From a checkpoint of a small mixture-of-experts model trained on Wikipedia: 672 ReLU neurons an expert.
Below are experts of layer 2 (counted from 0) of a mixture-of-experts language model. Rows are named router (the router's row for the expert), up (a neuron's input weights, with its number), down (a neuron's output weights, with its number) and show model dimensions 384-479. Each number is 500 + 25 x the weight over its row's rms, rounded and kept within 0 to 999. Numbers have three digits each.
After each expert's rows: "raises" lists some tokens whose logits its average output raises strongly, later layers aside; "gets" lists some tokens that make up at least twice as much of what it gets as of all text. This comes from a sample of Wikipedia text that the model never trained on. Tokens count by the router's weight.

# expert 12
router:516507500506490515513490515485508490517515488537488517505496521499420514475540463477573527493490521481497521520509468510497495480518520503528525516521466519547509506462486484505518445524493505536480536479485472486470478502501504493465504461537459492468483502508514515471489529500463443467
up0:520480498513471569485507458492559525561496491529455507511521515496442481508510496502520494487494452505506503481517464477509558531498522542493497500500486516506509476501500482499524543490458499469506479501506475475520514482534480494565514482504470501523513474555495467508513482496500522509
down0:509510476492499559530471478507504494504521505472481488505506509486520463508467466552482489465509529468513512497500545476488454473540505494509568482490504484545491490518512501452497536477533493501548502485477469467472455557496520554498519507455537494429562463504520481470511497539510489471
up1:502507532525463525505487480527475518523495516505493539504492509508537500468532479484486527536518488499516484524508506537516513523485493482477468505511460509497557492521522491496444545500505496505509498533512543486493548481507498460467523476489502571497471523485523514493490516516513454492
down1:497505458479535501475514445498481475533492521516491492506493479495512548537532476549475533540516487496507513478523506468498500488503493502550494527505499468507541495483467466544464489487505503467498500509504498476518497516508493523500495537503476526476480491463473521530514475437492505506
up2:495516464472541527525537492547472491502497476527508497497463462514503489486508479561504518528503495507454495482518511489451472475495504542481519550508455475488488499473504479533518476489523506525467524514539499445544526469514448479513563558468481463490494481469501512498510511518535486560
down2:485479478481487520471472488471520481525507498496543507482527497509505487494501491463480454480492514519526487502500518521470470550498520469501538492495486533505482508476480466486524517444468471521497491401511506498512506508462511551484497483530500568474455486514499502504476505509498508509
up3:471481500458475518505502511475483491499517456505475481511489515462493527489505490527491499526505489519459520514486516469462522454492491485496531515465533505488482503511522479466485467492531482541530498525481475548541476538545532468515517482500502492480478520480500528474456522491500514515
down3:532510500559469479522525480502514479478484531519504523490459511525551486498492470445514530543486540552525470520464517473493485506474540481493503465514516508497528499488530528504514536486452509505524495496433448487489452471506502525507461511488504532536497472510529438488514538515488511515
up4:502521506544453521507497478504502495482489503513521532520515518493493517505461490483504505532499482505546486481484431494493480508533531526503503498484499541525531470528489509466485513501497485461500488536489473533477491519498487479466462538490496492501529456473499464534557560559537449458
down4:492526505510501505511497504515540527517446513478489510465518502481476532529561510560501492503505493511515522514509468506534538451498492518523504516533497460476485484525516518500528469496528515492505496500481495532497540448512505512513498490487507511473505527488496459438519486485529508533
up5:462491507479528509538535494507518488476456482585509516452480504474466482513468491513487507502479465489493494520483533517505497498465502475495473507506467529501462508486478512487512498533514518450483490458553477502546500457517546474461515512486522532521498518488478479538493521538461465492
down5:488482506531443515482517494519482504522483467530474523495524468467497519494525486489511502512507505550508534469519446489533471470492502484474530480505554487507506531493489456495488542466478519510494491540467513515436504503487511537484546516464473473525512514490481491483543488508475520474
up6:495493521497510520497485494503485521504514518471533484533534482462483512467456518518530445519511490486486509491493462466500523504500506502491483536475477490539494489540496557517447485503494478514532545466518452495498461461517468470503462532490507533490463527484483525549475504451477531489
down6:490494507505521564494512572526465539498469487493461550438491455489513523500488524526529516500496541514466493502516465499535454530506529483490448523479521518506493480433518507458479484560505468498511504497509496490497498505501493523491508477535536501536486509517506493521494542476477495569
raises: "\n", ".", ",", " and", " in", " to"
gets: "s", " the", " is", " The", " that", " his"

# expert 9
router:475501496536510481505499504495399484504518471484485499509564511484491505485511458520493455457501525494510502491525526548502547504485585489541502513522427538518476501485501407499513491522563477500497542499491504479513563511485474517546501514537495506500518509527496534467523520500494444495
up12:512521506524476517473530482469516514491485487477508475509501512481486513488517505494445487516515486475467490529486504532474536533471490509547472508487503521492482479500454492502508501455490529497519507478520489483505513570524523564505520541533524495524506495491504521488529509497484505498
down12:485487528493464528484483519493512523488495574495487486499533489486501491496513482489492467511508505501523471485510492489444498471502466508467516562517497519518509517493488482520507514510544489474529517501515500478517489494462488511520483465490485472497513528479538491488485478468520473494
up13:533495524480483516492513466513482547516478473509532516489502532513525515444496494497532481530487441509487484473468492457500530549498522516512485466496484501484493475455512505504507541539488546535530477486487467487489487463513487472510505491475512502508506500517409514467510504490476516575
down13:457541482504494478487457482476511507481484503492513499525495485466496517525523519482511475455451507503516521499551510496487500486527462487456543469510467469473518543507505486445495519488455495464462547536486514476474466508489444512484488456508459507516472474475499515570510490540518455506
up14:471523455528515503559498512505494519533527515524471501532533495528471477440501508475522513518530531524526497493515544498496519545548517547488503528495483463514494546487516512486502506496588453517507466515484483465482506474528508471524506494549518448483531488490493477523532501476499510508
down14:489487507490448499461583485518476510502508475531486476483500510508503490533501468525466517518544502485524499519502517498524530493461522490472500507524519461488517500501476498516539490501444514470503471511499524554478490522537461483489558494519520508505479501471503510470517451503552522452
up15:519538511532490529464482499520487489514535503538511483531513508468508516533474520469478506520552511474519504535494486481512509527490551497479490475512497486514532514488497526499466491531551475511501510519476531509497495496480514491504507461493492522456525486519497499502532523551546513448
down15:485477490490518487453502470530507458510464497512500444460474564477460493483500500471495494523520500515508508466512526497493515487510480488460539489511476529513495506472527505522488537494422501502541470475450500489464495488531504508479486510514519471528519502516494532535512485490454467493
up16:488497496498505548531504533518537551513478521502511497485508513486530526511464551511524441547482512499517474506537513517507493514490471451489504533453504535462463479477488445497502512504512481489526499485501507459539533460486512499509509506521538487493508482498503522499511497512553476490
down16:501505455495502493475514535473493462541472555487491467558487477493495461459520504521497458536520459526489484489502537507488473529469460481468493528483477499467464547521501452519493470492532511478481490533564481526480486488520463506517521497472491518468456485500511517517485523498502477491
up17:482475522530497445488490482523492483534485455500490528511529504537553539545468492508504488526528554507519525435497494483490570503506485504481564511487528509451497500462499504466484538428535503540507504477483507473514503523510514543504498451485478516538475463473481492502494536443490523505
down17:493508496497566548500493516490505495499487494519489471525495493449504472469480493461509493489484540494501492485513489514452499514509512529499492528503459520525524525556499523504508489486479451505470527449477481519514514500448542501502509520436556485477468478489515481495481466509483478490
up18:542457509516468513506526511470456487490503510533474498452482497531527476516505473513467459461531509519516513540511537484498530479507512449468496452502496496465481480485481457516494509494500484488450501519502419537479534471510495512503530554526497501517521501549480500538519491491466483514
down18:547547501508486465459481491501456525477496482492531500537461523551519489506516461511535492514484524477483473486449514501529468546491446491464501480447483527559505511518518507519512476503507503509499509493503511485473470527519450465492501476479508484481514487517514506490490518455512513458
raises: ",", ".", " to", " ", "\n", " in"
gets: " and", " for", " on", " at", " from", " in"

# expert 13
router:508492523510485515495489482526559497536498464549478493498451543505459499437527531497448520480506504503472493527545497531479482507503537537542555502504483553504507495441469464483493479545498493578515555457496481491500495526496510502541523499493531500530545502510513568509458493509511469468
up0:458557498490508500537487539545523505550455512501492533512544466518479492520494487483476527479505527488484494501489522518494520460535469525471475483515486475496496459507484469539468461530542450515514533541551491504484508462473498515493507535542483565491502447484519493497501550520526501481
down0:483474517491472512471496479525514531502517487425501474503495518512499493508506532497483517486514525438475535472504499470489496513488520518548474518497507481524477492443512518471524502472512481528519484487519500465520528477516513504538508452504482520538515501524506513500478476501479488504
up1:491537495504502502518502481485468520511514490523478523482529456522568540474479466498472476515550510507526487535497525501498523498540520428529503521478520517426446491509485437465548470510500490488483519479508522491530561502494545505531464498493491509492438460496493533480545535500471488516
down1:495525462524519466498508513510511490526429485519488489526494482487515483495503516544506520528522490481491484493506525488499475482444522477488500510490531493469486522519459511515555521497498520468530518484490486415459488494495480501465470476516510553489509470532455514499509465495507489512
up2:559498484491495533511527462501475495538485485493501510488486488504490534491503492481509518501537499507477490525524529503467477468507544537527518483486492434497493484472504512483523514567522498542483516509496500491502492491484502519576529554509527462479495518520512523487499502537478508497
down2:509487496501481490485496469431501499486516528460516505496489456500488472507502536471484491486515486478482477497505480525513512474548557485506522486497515452470470558515468484504541518525488475484497441497488477524516539485506508508489537505500463466473521502492498513488513503425502499495
up3:485539508494485480521518486503515510486522482551476536478506491526488475455535498514520488487520521512460514537508528492515479546476501501476515509505499479482492474502501510478512527491504498534494494460503446518449474491509510501514472468509474530488497427487494523485488559536530506514
down3:487513531519524467519508524509478493500512513512482545489464457532525484477512536444465510462524498501531525493431536499508508492466483493497499509568518450506451467483482494508541470521480499554450495491497477521481463520511493512508483514531540536495498506518492522523456515498497497498
up4:515510519548466527527493485460502488497501508517531534497476489479487491518485506516503509493494512489510482497542524501465497535516516515527478514574511474451468501490498490520497509540501503499493497515504507497497494527497503503496486499546506484494480509542483534571485515481497490533
down4:501523523543485466491517556492530488497508498466504484524474485460502481508525516536530526503533517489477520512493484508461494502510450482499525479487496411504478521526479526541510493504466468476541495515499470463485536484493548506485521527502547520533579507532513480504510468509461497524
up5:530509502495482497487484523472515523472506506486490481490506475499518486457521513516485513510495449487483499515507470549485523507495523485509518517511449507499515437511492488476495498484479507459496486536528496446486555501498537506489494486493500501514553527490436523501492475520458505504
down5:447531531489490535471470504482519533496494529458531527533522466494519485530482463468546507543477500506505486474495495472525478541481473539482520471449522506531492503527497495462483519497489492507527509509498515469510527481516497483520531522508507514515497456446514507478489512462516533451
up6:490545542504492511532516511498537471532454524520470525494520540505514444514521493524539501487532509532499493508495563527505506517491449500535495502411474481477529495531486478501484480540554493502522484476471513490499485467477495508503471503489519502501480488471490506522522506528474503503
down6:529483555495519507475497485480477543512532481530483431473503464549505495528509487519472493509509470510502482483495498481503506491501496529530510526526518489516476486510490507535493515483550540505477479497497546513476438502503520509488493487520484515549504466509493476484526495518539514507
raises: "s", " and", ".", "-", ",", ")"
gets: "-", " (", "/", "–", " P", " S"

# expert 1
router:523497477508498505527501512489482505485532459520544499469535514496511491504522464532431495526499508487490500555533518515515505511510518490534483491452437525512482499459492456497488496521485521470498547455505485464484479509510490533506519433498499510465442498495512488467517512511516481480
up12:511475547494509507524524468497536505538504505512509513473499544509527471477517472489495487519499494488497540498528522510491544522486504501530513516520471455518514509467488499487491505495515490503503494478466541485501503525502516492488470475516485470501512533481517511484496554505454505519
down12:551488488524456464497502537510483520560520519484495499526500485469468493531505510496493538482486477465518510500558457506519515449506515504463508496504504499480517514530499471508461481548476476498492527452571508440482521500470521502494479482462478516502471473486503492524469516486497458514
up13:483495470515496471478459527481511550507495493488471511522526521505479487477504467505523473498506495542520480457506481515510501493527485488523528491518458502523522534502508514471503520494512489491490530513512544537483509460521548494517488504497509501471534528515528451550539488515485496491
down13:523477500507536488516475499517498484465553502553500528547455515482504546504505504505490492521504503491494521541435473504499474475507495471512510480510520441501520485509481553501521490476507472525494493454430492522500532527491475508490504525544535496560524497509491522509445527497472516522
up14:504531519501486506440522540473498465454468468564480472502484510470476477489499522489571514444493519498486506488501483457482483514475533491478458473500447481507509491492468489499511502534479537468517525457506496525523493493503522485479486479473466483469482506504522496530512518430500502479
down14:500488518578518483538521471508517482510471480504476508529535528518485495482486483501484492491532544503464518529514531523469501493530489515518506499477551450515525493537512468534507501490492500468509448530478539524504553506529506500510494542492510527472439461538452478527478507469493485533
up15:520544472500471470495513467491525489476481509522536493457500523473479510490498528537472482502508536497450488522476461475499438485504504492486484530525508473521522530465478455507496510456507487479505535486490502529526496522533504461531508477494506509496506487517529545511550496470514480463
down15:502481499522520542457553489507436499541460456489503485521517504495526479482541509464541496502531483517551488497545493505487477486472481522538549490478515505510478509492483554506504476486503501512502502536512519526497522486511555508574510498478513558520491540499508473541486520512514501502
up16:455463479473526469515479538503501476492488540526500489522488533457500524483499494517496494483448487509473425484482485450532484482490490478510550502537475531476527491490535516502477482497497468488497513507549505511490502498455532485521522515452538490458464503513482524482561488505482533471
down16:502502491567502524518472508511502470535477531489524507488508482489498465512504509497481484485454492521505508523493532536517510479494544530482468511488520515479490495518495520503500546509553512465473518548507472539495532467473490483535505486533504496437469509542490522500433481548558479536
up17:450483493451491508492511536499473499479454496481521508490512483483514489534521464446508492513500500500508541542497502478517515486467471486491481492480486550543495497500468476488486442479470533530508516521536524480507467493509486505505470552514496517500470512474490511474481512514473490496
down17:514528502468476503530483542503470462518516475468508500485503512517515521530483464516498490454526539500503495523541514545535486517530477472479472494528480441534475511482490457485489529482486530459477511461485517463490503491498498502539508501506522514474547512504491492499470491514478460512
up18:503503511482457455506487486453500498473553472485516494468496462507489487499504512494492498441464516490499448483499518521469521510499497484443543532518467488504515473501522500547527466506486497459458495503492537509490528483517456557530501465540532513477486462499500535507522512504495519429
down18:438520466477451496517502517465440504509480541530495432501485506500523519513503522531487520488521520482523468492506505571457461488535524506568492507535498503490478516487545525474489513492519511476490474500480494423508548473526483553540485483505506526504527487498521483491500505495436439497
raises: ",", "s", " of", " also", "\n", "."
gets: " |", "|", " as", ";", " 0;", " 0"

# expert 7
router:474494481497507483511529505512515506512512479530519495513525488509514481499497466492488444470487505491494480498507483503507465505482555515535566501491442535491504481481528567487549512512531465511485521501514500480500506490498496500550496485495482500474534493486523515488513500506462483517
up12:540497474521519490498483492501499514488511515461472523478472489528538496492502508558454490464484500494475535499519472546478499529445499506481533479496473522492527535512487510489541508480505504482533534525471523529524487509498484517520500477534492489516510486507486488492512486465523548483
down12:477530497549517536509529503448455519517493491519444474509477480487523496506487491506469490487508471491492528489533460465469467462497468483525522484556523487498507519511500507466496485486506474521477480501475482547495512466513503480531464431470523504517533520477503476499439506535444491499
up13:502454507533517510540461489518483477523505527552525512503489473515506547526502466521487496508489506455521515506500487481514524516535501475488527492506517516487514484460531490484461496527490493517479555505481510502482518479470475471504486525485553495491491451508498445558480488485479492473
down13:503474503444509494522535505507509460525488492512514486447513492473411492506489537493512521526488540556498488502501505536469489485549496505524525496506491494467514522480499478475547486531483491507520463481509453512535497507460510519501480502520509497482489504478531500515523502453507482504
up14:518474497511519528523499476493479492527526506493525503499532490476493499493529501486517505526541497540470531473473512517510490558525514524496471482499534490488522483478522507526500496453529577508503511488473497466475553522485491536498520528490500495517536502518484500492534481475477510482
down14:504520513494518465485513489550498505488506529465518527475471505525511545466488496513474511529523510515521547511479491499521479519539491477529440474471449480474472495516503514487490474504513508527487544498486519483488502485515534459492446498502522521497516480482525543467508514535443471464
up15:477491493503508472529557539467497518558523505507505526498528488488537479557527497510456494543478537477491479480538495503473483494512522501562524490482488472433492503466525496534465496547520482497515511503534505488524503519497484465518476477467533474552478503472557537518462483519481467525
down15:479520493526504542476473479563449473462503521497524492524494452475516488541511462499464457522485465525494482521449512510463528491485487482513462472486591515498501469499502519480460475564552508491474509476508501503531487488524499517504509542563522513537524526482526474513487511519521512520
up16:477414505534489504521477507491453529540515522525492536519532518442513500494566491516515498486492510510562505459529504497513500494511498518502486507486500541481494483560453515513493452498510484527515506525486481503514507484480521501514480488540474494489533576498483515446489469519500519504
down16:482533461498535530505471495507497427476539557442525550529480496471534474489511527508502520522460479533486475515541465539554492481488535493517532482527489497518435524497511488485496552483518502477566522490493531495534486515463485472484521544506490496512508469444498523497507465508478475529
up17:496506528528508545499540517482509524487527505480486497520497508507517519499476529488508506480530496519500534509508498456466527465520530469534517483474544521478498491470508544503507514486493479500475522516496475503508427529490465505523509519543493504504505501540517549531521506511500526503
down17:517457494550498481514511488540452533473473488485519538485482535463496529529467484503506488473495515442487535479510506460516452501467556473499516494504490455483458481478505516505499502489521488460516536460507508517474476495472462496473486526486514503477479521516498497487492516471517500451
up18:481534481499544478430520477504495443518478510531516530475524516540478521487523486467483477501495494522520512486527484499490508516488495476531485494505536494528523500533485516472465477475502542532485488522569539485455486514467510533489518485478541446539495501500455503497488505542532485522
down18:474547489497535509454518502478477513507487476472501543485479539547513521461498491499535526460493522488512516481502498516552488492476479522495504500509489533487487544531526530473520481512487484520540511486495515522496565458512508509461498474461515447487482486564560507511485497434500472479
raises: ",", "-", ".", "\n", "s", "a"
gets: " ", " was", "==", " 1", " 2", "==="

# expert 5
router:470495468507492497512484467535486489519532515488532494545442540489499502457506465494481486528492489510513470537510494477482479484513497483544516479481455515506505494453460479523518479497490517524508540492520525479513532538492482529510518472490494499463531535505546549531496510488531504495
up12:488520528527473512499476478487500490529530465562516510480492500514527499489462492480484501538534473534519519467498504488470509475519497512515542495482497469469501529485454491528505541514472518526511425475466505507478489437502528514447523525492482518481485495470502449487485498514472554500
down12:513488533496509494518442495535484490488504521497498529531505529490543512465520509489499512481534470521459464511483467458456494488496522503490483463504549525511472528505503528502469465525510489486481526493500499500510509530508500507549491505447491452464505473531445485525474483470452450526
up13:514501495448493468435481459561519504536521463511470517530533516466495524498517489500505511516483516535479522522516490523523525508487515464552533493528515498543511493484484478540490456507496513497498512521522497521506497497524500473497511536502497518523529522515499539500546477499507472534
down13:472527548515500538536501520546535458506504483491502496546485495482500469518499511533488497476484475517496520497470515512522461523529499509476488472503489472520486470516536525486486541521493516489503509496513489534494508465504465514492463528480460514500498537524507456525453512464521539562
up14:495457489516523467486511482521476459438534526504514530531531508527521496485502509499470456486537470444509530529463500484495527489500561508504513520458441519478490503511500531531492546442490519470506519519522500525548510521495508518500505495534564502458488517514510480486484503530494537531
down14:528528530509475479539531478529496490491472476509528501546494499492500509500472553511495524513475474521500520485476485484501483506520413523497485469522583507504498512473497507504474486519503483548500459479506494485505477496519530472511527486516491459508513530514490499492529503485516494494
up15:514482519517500504564458485570548481512526481510527502497518479496539496521486502466469522499484459487504517524528480519462489532476460480531508496505479518539505458479470460498480547498529479544535538478458476503486480482524513466515495539510478468470511529530520503554507514521507482495
down15:527476528497478439512486533534518477482508477488520492472532503533529504497487491507504513505481498506532461501458513493457496471533517489511532479512506444503491460498515494514514488512531467492541511498515530527466457476512534490499506496476486581577548495487527472546514495475502517528
up16:512523449458493509527494496494477483549485525459514521553517540471476481462536476486507465473549455494476535486499485451457486495463472507475537522534484507493491494456506492530539479490476499496521509501493477497505506528532533481506537479539461479493515503471526522525512492478488499498
down16:488498507443469510521527500491488509482457474501487522497518506484514539494488546513501515475457521465542504443473500521481492496509505490489479508512510523498501562517462498489559506482496456513513502535508509489507494489516506483510479525500525530532511511492512519479516509491499492483
up17:554473469475523530488511520511484458482485472501471511485498527499527488475465490502491577481542511496482490468492452530503520468448506521542472496502530523476534516527503493502468492495512483477463526521539518512443462495511483510497483479531514449534468484548548514522492515447529497494
down17:445506529520544528517502525510481508456538490540484506521508479492449520505532459524481480501470509484478534516519555501503530520481450534499461504511480448515480487469520513447506512553513510487538512495477506426473476475497477506519484520454512544554503502442476458510575497495491476475
up18:484479501504528461502494510554493551457496522487494504440529498493495544492504479491472535468509535515532517491475498524511517526512488520514523529506508479465484504509497515509547499440540492513494504542517485518514507516534527529473482500482481477443528509520520543448482552507528504507
down18:500500478480472513555544492483513417522473499479493496498498504464478478525498487486480515502493449488511513532522514466569460493451513507497480498510503531518488491498474526443512540523498524470480464479461489543501509481463535515475520505498462520539494533548455450467439485504497460504
raises: "\n", ".", " in", ",", " ", " |"
gets: ".", ")", "\"", "d", ").", "t"

# expert 15
router:488494521489479547489499512521447481486501536470515498491562500497562497525533436518445500563499521531476509510560489488497522501509572488540499487518469499503519511467480518492494461471545481515491518447485509496522509497497507513477510484536530488483505506517501491494523477493492488506
up12:550493492506548491494462474546448470487489515532557508450520452470478573518497476502518536455512501476501519488511495521484476500537485511490527480492506497481533485527498489507471495510515483459491518476494486504518494516519490470507552463482520501537517470493486543507482506483499471497
down12:494472475486454511470460483484536485477486492508489550534475523477500486548478524528521555502529516502476509477474474509489495469514526510540442408576549519523489482512475512480465514504493482483512471532505483514539495497502533500467526521501483481479488525508477484516510484454496527452
up13:490516481516501468505491533484473469518518490528454513518527524516481502478503506494443521502512547515526494502504489491520494468437515522493451528539454500436501517506462507517515532488549484522529519513476512506477489534499527538501506499467484542492471469498530493509480513535547520494
down13:488495512487506513506499523506519501471485525489521526491488514508516469507497486507543509502533427480479517520519489461525471477476497516482493520518485488523536496531490521529499515505490492557534505496486485523457466464505517454490526492442522512487542468521524552506554464505497465486
up14:480547521481487479544513483539489504531517495520485479513538521556459503496500488503456492518486470493491530485491479495516517509521506448470514476536470508513472490558490509500458496497490516500505481532521488485500534452502537499446479500487526519528460516491431525519466472515511489496
down14:500506525511495529520478513475525461514494528505467519490483494486455473509485506471543473516497475487518565455499506501530529508527519508499473484527486577452520541508489476460468530496466529475512471496473509514486526528530479473463482547484537528492475509487512529476458500476501517485
up15:506510479528436528526507536538499538539514492533479483464506506477477535483524482488563503508461538508445533504489500543478542453517467530524477503508506482500571529445494518521532502568508494496487499492511468483511487480483524547477492479511473505497503490494475522489470487465498517511
down15:473494522481469486479518486508443480513514478485476528481502460498490547487519501518451511500511469529521477534506476473551493515518526498499497447478498490522464479532500479481494484483469505495439508527469467502496487490501479501516543520495486493512546522440507500483515502469535499518
up16:527496501492512485505492515497522507498478545507486493510527476452516489448505510532507463499514487528510513516530537466469470467491477504506487503507484483541470470503541483501480477487514493472493480492511488484536503510515510511521535488500527476530527526487481459523502475464545500489
down16:504494459506501439483490477525483508460547511536487464558530451514499497529493477517508478536508541528478500486515508485483458477477464465492451453521490501474453471512495480507523491502532493523490486514483486512514496507496473479460496453506472512498478476515519521492459524520484534516
up17:472472568489530487511510514461478508528467461530530516484496495535502496515543480459460490567530513482513526458504529512459492493522503531498518472457537509488484527488478526543481497533565497514513555500549475465525505484537498525510461505464517525474477475516495498534525496503503500490
down17:504517488470525502480514511507505536504506523488518513487497479475466498529532477537510497520504487508450527500542467485528490483498495502501485498512545494474533506532486481526473442504514496517474486503493519530526489488500488496464487533464574410472488478467532455498512518563560515514
up18:464496493489496495533572468474496505549509492438504509493529514515558506512509516497540478513525453465495503464540462514466520502499522487498479488440556516502522524488511490482535484499488545462481514487461482489555503479497529534483439477491523475488502497508536530503473480472491510489
down18:505490503540477533470487501500497474544517515475494482501480444465556489485509513504519501475483483468526550506483462508522524492470466467503535488455516532532504561498500526547504524460488494498508471494495461505476486483509520494457490477522496474485491480524503492506484525501518500526
raises: "-", "\n", ",", ".", " of", " and"
gets: "\n", " ==", " ===", " system", " cells", " data"

# expert 8
router:516510473504485504441505489499498483484473484540497495518504539513482472486516481530499474444488543502446449489528511501470484477497498484551558490518432532497512501479495500527496501507467509496482566413479485495494482498502509470504523495493507517496478482493508480487565504474470474462
up12:523500514492523562509485529498504489477540500547530507490503483497525513497490500461507520527468505500517471488519530499480485506504502540475515518545448453512480512510507526444502514467476511480480517498487468481513494513522490448468491511495525477511508488540495499512539504490469508523
down12:494514500541489490507496476486524520510555521471495486488561522488464507491476516506493516484513532500488464499550514526504493490470496553520517543497555482470488495531475453537484509456520504507511473527486493481526468510523507497520523493480478508465542539528490490469463502440540473493
up13:464517449508508524500507478499538508473458478508542535461486481518480480506550464478496480532479492488438500531504529480504515534472500524536473537501446519465515519532519520480500518520517489492466530481457509456522508508530480473536513498455498522459545476500486521523520501479509476521
down13:448504481552505504502498498453511531436492477486507505538480516502519505478461499517466461478524502540459558547509497469549503503451553521501547538523499496486485509519491469477471513462490538483478537483482503475546507459488558515512462551519490507494524517534491488499488498521474535494
up14:533516486495512510470487542501528509492508426535468472520498485504482510474511526512505480471459553507475505493486515508496548488484488464512506531461499457506502440497505508519475531536516490560517504475494515542475464461522483491520545514461473474523479504468510496473484521478538486502
down14:452531507529497506493519466486476505529480464462463512534482468474509493494504512523549520541488495501531500492478533482490525486499558473481439522514485507542484502497499565539483438488507505501470482509474510462476551539461502489464511552522483511527536532481511518514490492459511523455
up15:479510529511500472486442496524473543474511495512481508510496500496504490540523498496473513496445520482500499468489502495513544519504503491506543513491431505506498473496514517474456492459499532464473486494550516499519514540534507496495481510485473489495518471499489496483497510505501508477
down15:507506497492478516478492504533453500489462504518488500461506495487507502507491523500506508509495493531541494503469487478475444547484491487493519509503552519516517535498508490472474463531496486522485454486500558446497501508511505504448515454468510478517493504469507499494503457527468502475
up16:511482502489505449535468508487507496485495471472481523478509493498456510503493491471506488488489452522495546465500531509491490520508490461491479500471500510482452535477510452537544535502485529468525522479457501513526515446511462510510560488470489487557485493577524546505478480483538517470
down16:506510503525499476494523492505531465521474502529521525503468514531525476455491505491491465523502493513512518462494453489487462519480474504492494484495508536479507502504507486484523537487487486497491481520500494516527519537504476555464469499524521499515498502481477551508512500505489512476
up17:513495488508475519497510509513494514536475462549510515491481522500445483502503472497530561481521544475482550457516574539496505497478562542527523480537493457524483532505467444467522492512487548499517523456485502528473510493512523523467548479538493495513541527526514513466536464505485485509
down17:495458468465530515520491532509494520492505467493493505454502508500534540525483549479521490532523559502523517517518483515497508503507513491474527530495501482551485488433481508516506537511495547484476476556520533526467503544461522475514500513518469490514536536499509507498524514527473489503
up18:551535478492475511496545504487502480512484477515492511460504545487490468523542534542515478486514455512489514525436535511518469468481489491499443500490474520504556484505493492489491508561532478492500518435501536498486507480523489500498522497530544499483480511472488527518509542461584498503
down18:479490500515500543483463507482512499496476500473516510482499496493493458505503516497499508512522516466502489527480526518483511572502498498511492498512506485524513465520530469489509484509489493517494535506542473520506516513508547484554494462494508518509499482546464518497547460507484506504
raises: " the", " to", " a", " one", " in"
gets: ",", " of", " in", ":", ";", " In"

# expert 3
router:476496526477521527503511488509502516495544529503512496497462449502489538509503475485526481532505524490492472503513510499512495489484497494539543496505451523505481511478497458511497488521455508486469523486478501467485483510498481473472509476477485512488470505508489507497519530512479492483
up0:521525495501519491466447520486481459464486507514488491509486479504542508498528498503499494497508496514499452451508501513529497532533464497503502474497510531522526514509496446484525499533476496459458500493478487486467503465494477511533515493527516488461485480499489563492499512484523496497
down0:475478562498548457455487509497541492456522504507527490511473521483505477527520495479520512528489486506489502465566481528515497448525532493484505497524496550535502472524516546497496473516503493481484500491507491502482493474506515441484550545490497504544450497465430477460515476482499508510
up1:515501500511496505531492531489503461475522513475515513468498517492468540484497499502445522527520518477550526526520507499494478479493475510526511536533486493517542509495505501495488446503500524517522517545476517496528553511496499500486494483533501536522501536485497484500534469525502464475
down1:470495504487492502517521530530479451487517477488498484502538520455531508549473501544500510476528540490520498506538496489508501491529500502508510454527538500537489438548497538477480515527490537462474462548482493504462493528502494478543511530482505503496485530509491534500549511469478541468
up2:511488513526478505550507458462493514494492491483478484464415499499501515511505495513489492517504541541512493579465531468475516501478529539479488518471472519515528483484501511490499519515523488444521524451546516544517505523468514510564448492542481525545487510492472436542474466499498463498
down2:509504500499506525483507521568473485511481533498518490520509494492502499529490540513541517507459476498523511478545476500478472552514516475472482513455517529562499503475516465513508507552524524464468499505511458489557532511488494509521510504465534527514495513504482492528528526487506457530
up3:490459498491466506481492459512464511493459495533499477462485526504503544404495516505489528487496470523456521503531466511501516530503493474529495466521527494518482508519520501570497480525498471464484552502466531499537523498493495489499525499478552467514519512520515509504524498512545483526
down3:501509525524450523544495494508485447504542477456539518513493467484514532467485523445512486519476511494564560533503497485516536525437461457447508478506494503540466510493493495555509523481489531492461513504490487493476466469480483524474473525481519470477493522542514532531479481496499519524
up4:511472503502477501449536497523480500518488541475491518528472497490511561506554535462488523498500475511499516512532532494499544443512522511485511452540512493547514508524525507474536472502519550488440487469507506504514499502436455476538502484503500541517456490521497539522498512492494491561
down4:492477508459538443474483515480520481495518476491530470488489479504519485484510462500481514489504496442496491537484540515539472514511525529524446516509490537498505471502478493528514511509476509487541458511515515517525499523476508492521505527501474458467460516475497476466500468443504525471
up5:485510491468511506554483477486458505492511469485496469487487508463526515547482500499525479528475504479484527529474497506474567473495531514525461483459500504527514487474502484509535519460475505503495486442515499468543517476479503488477519516506487476497470512452483530495535468522495533470
down5:504481521503480496568543514505491524514486500525549501476495496507507502497504546502516484493503542490472509408505478507537534470536543462463502507474548471519480541483534515518515501516498501513545505497518540475527506499515503491483458498464457548517447513500523473514528539453486477497
up6:492526516541494528493531491507542491485510462542483510508521516503541477518563468514511485499458505518527472499479481513447523527572505524468492504485463520529513506518517506483496561478476523506471473469498505523514540444509521488542470473511523523478490467507502486497515500496483500514
down6:474524482462524499475480473485474492557490551485490483509525517453461509503494512534505487500491532473502497487508481462493511487474460527496531508498488502553466459488494522499519462495520509518486522516449486535461518497504463513498500509522513479499502498507489518518469501495505478482
raises: ",", " in", ".", " to", " ", "-"
gets: " to", " a", " the", " an", " also", "ly"